python train.py --n_layer=9 --d_model=160 --n_experts=16 --experts_per_token=2 --d_expert=96 --d_shared_expert=128 --activation="clamped_swiglu" --moe_layers=[0, 1, 2, 3, 4, 5, 6, 7, 8] --router_score="softmax" --normalize_top_k=true --routed_scale=1.0 --balance_loss=0.00334 --balance_bias=false --shared_expert_gate=true --init_std_router=0.0164 --lr_router=0.00179 --n_head=5 --n_kv_head=5 --head_dim=32 --vocab_size=8192 --norm="rmsnorm" --norm_place="out" --norm_eps=1e-06 --positions="rope" --rope_base=10000.0 --rope_fraction=0.25 --qk_norm=true --attn_scale=0.177 --tie_embeddings=true --parallel_block=false --init="normal" --init_std_qkv=0.0446 --init_std_o=0.0105 --init_std_up=0.0446 --init_std_down=0.00629 --optimizer="muon_variant" --lr=0.00367 --lr_mult_down=0.7 --beta1=0.93 --lr_head=0.00936 --grad_clip=1.0 --warmup_steps=50 --schedule="wsd" --decay_fraction=0.758 --decay_shape="linear" --final_lr_fraction=0.1 --batch_tokens=65536 --seq_len=256 --doc_mask=false --train_tokens=667500000 --steps=10186 --dataset="wikipedia_en"
Below are experts of layer 2 (counted from 0) of a mixture-of-experts language model. Rows are named router (the router's row for the expert), gate (a neuron's input weights, with its number), up (a neuron's input weights, with its number) and show model dimensions 80-119. Each number is 200 + 30 x the weight over its row's rms, rounded and kept within 0 to 999.
Before each expert's rows: a language model's description of what the expert responds to; "mostly gets" lists some tokens that are sent to it at least half of the time. This comes from a sample of Wikipedia text that the model never trained on.

# expert 5
Description: Modifiers after determiners
mostly gets: " first", " two", " three", " United", " National", " second"
router,200,207,227,183,153,224,187,206,208,239,222,231,221,188,224,218,195,163,188,266,248,218,174,205,185,252,244,170,183,212,237,168,163,211,255,201,179,169,148,184
gate0,205,170,204,159,204,231,203,249,249,232,190,228,259,238,194,189,175,153,157,180,216,180,193,162,191,214,210,195,221,213,204,152,201,235,192,202,172,174,176,214
up0,197,192,173,217,208,178,180,171,200,212,200,207,250,168,207,228,195,219,181,183,222,136,233,183,264,194,221,177,235,217,180,219,221,231,168,213,222,173,213,171
gate1,236,248,244,184,197,218,227,198,188,147,195,171,203,227,294,156,207,177,185,247,183,209,215,180,185,160,217,154,169,190,162,195,186,159,263,227,186,194,231,236
up1,153,188,223,199,190,204,183,160,194,206,207,242,178,204,166,187,132,234,209,203,196,159,260,189,238,228,229,205,216,193,175,226,205,194,170,221,238,204,191,215
gate2,252,177,152,187,141,218,187,199,157,230,221,219,159,151,220,160,186,207,228,184,236,219,175,151,219,189,242,223,218,184,242,208,182,121,204,173,179,186,206,196
up2,229,218,133,238,156,217,187,174,183,214,212,234,202,199,198,199,241,230,274,145,174,168,211,192,231,200,189,218,165,147,196,240,191,155,163,168,173,232,286,173
gate3,265,220,147,167,225,206,194,171,193,221,189,215,173,182,226,142,155,157,199,217,201,197,211,235,213,171,234,175,241,202,202,181,122,230,164,194,182,177,183,158
up3,194,196,186,207,206,175,190,224,189,211,169,192,154,186,193,247,198,217,169,203,198,171,188,186,197,218,249,171,142,170,188,143,213,220,170,204,180,190,167,204

# expert 8
Description: Proper name starts
mostly gets: " J", " Al", " Y", " Re", " Mar", " Z"
router,146,252,188,228,193,198,173,199,172,169,202,213,188,142,186,181,217,170,135,228,216,174,242,204,161,238,240,150,193,240,214,178,260,242,227,198,168,267,248,228
gate0,192,200,261,212,178,240,193,115,195,201,221,184,229,178,215,203,177,218,191,210,214,189,229,240,267,170,224,176,221,212,228,163,119,247,155,216,178,253,160,226
up0,208,206,231,178,200,185,195,222,237,256,205,188,252,215,224,248,193,186,170,194,209,183,180,243,236,201,235,188,191,222,192,148,202,244,119,184,153,193,217,149
gate1,185,201,187,208,194,195,188,240,257,175,173,158,227,182,190,211,227,172,204,262,164,235,193,175,222,236,207,204,148,232,231,263,228,202,269,224,244,191,204,254
up1,174,173,180,228,172,164,220,223,238,207,216,261,195,160,209,232,211,209,211,187,249,294,219,114,135,205,183,193,226,216,218,147,170,212,141,229,195,232,201,183
gate2,202,240,212,156,223,235,195,192,190,253,201,198,217,206,228,186,197,169,196,194,196,214,168,201,211,181,178,187,232,210,136,158,253,211,254,185,172,207,219,234
up2,207,265,238,198,208,189,175,214,147,201,195,262,181,193,244,174,217,181,198,271,171,199,199,263,204,231,191,166,205,232,194,186,169,210,181,237,184,223,151,211
gate3,149,175,235,224,231,161,158,194,228,202,249,225,176,206,194,191,193,211,156,196,259,191,228,191,197,192,164,167,224,200,190,205,172,260,206,216,198,161,297,173
up3,209,198,187,186,168,165,162,211,172,248,206,134,163,137,165,233,220,124,252,233,249,186,223,234,220,190,216,197,171,226,217,226,210,193,230,201,160,188,203,240

# expert 1
Description: Mid-word name fragments
mostly gets: "ov", "ust", " David", "ut", "ood", "old"
router,219,206,219,202,208,192,209,242,251,165,153,245,215,228,178,185,238,198,225,178,130,185,162,214,210,146,199,222,210,154,201,154,182,217,240,190,226,188,169,159
gate0,165,188,143,203,175,169,218,219,204,204,174,199,202,226,148,223,192,181,200,228,130,216,239,265,202,218,165,185,177,185,299,174,210,209,193,186,210,203,179,209
up0,188,198,193,149,202,201,217,208,166,172,181,184,158,197,196,274,208,227,216,189,201,171,238,219,210,153,144,235,167,158,228,192,268,201,241,207,215,129,213,249
gate1,254,189,178,211,200,240,223,161,228,215,199,233,225,263,248,195,187,210,197,169,201,213,241,154,223,200,217,165,226,214,223,214,203,163,241,198,208,212,235,184
up1,205,214,214,198,197,181,204,161,212,225,250,194,196,216,184,199,170,152,143,186,239,168,159,174,277,229,223,213,190,228,129,235,212,207,204,183,262,214,176,172
gate2,236,151,193,219,237,177,216,179,152,222,162,175,243,189,187,196,210,196,189,196,195,226,166,219,202,155,170,217,223,197,193,145,244,195,207,186,179,153,171,173
up2,199,187,221,250,235,203,224,232,226,219,186,221,157,170,237,261,225,157,194,237,134,220,137,194,196,135,201,245,223,167,135,147,232,201,216,225,226,139,185,177
gate3,171,211,249,199,173,254,186,207,222,206,215,177,205,229,192,235,183,240,222,233,226,150,197,221,208,148,182,156,184,169,176,232,195,232,217,236,243,166,168,219
up3,196,176,190,160,237,164,166,239,163,225,155,210,148,132,128,203,193,177,198,228,186,217,179,149,226,209,206,165,166,192,179,212,198,234,187,188,187,190,252,217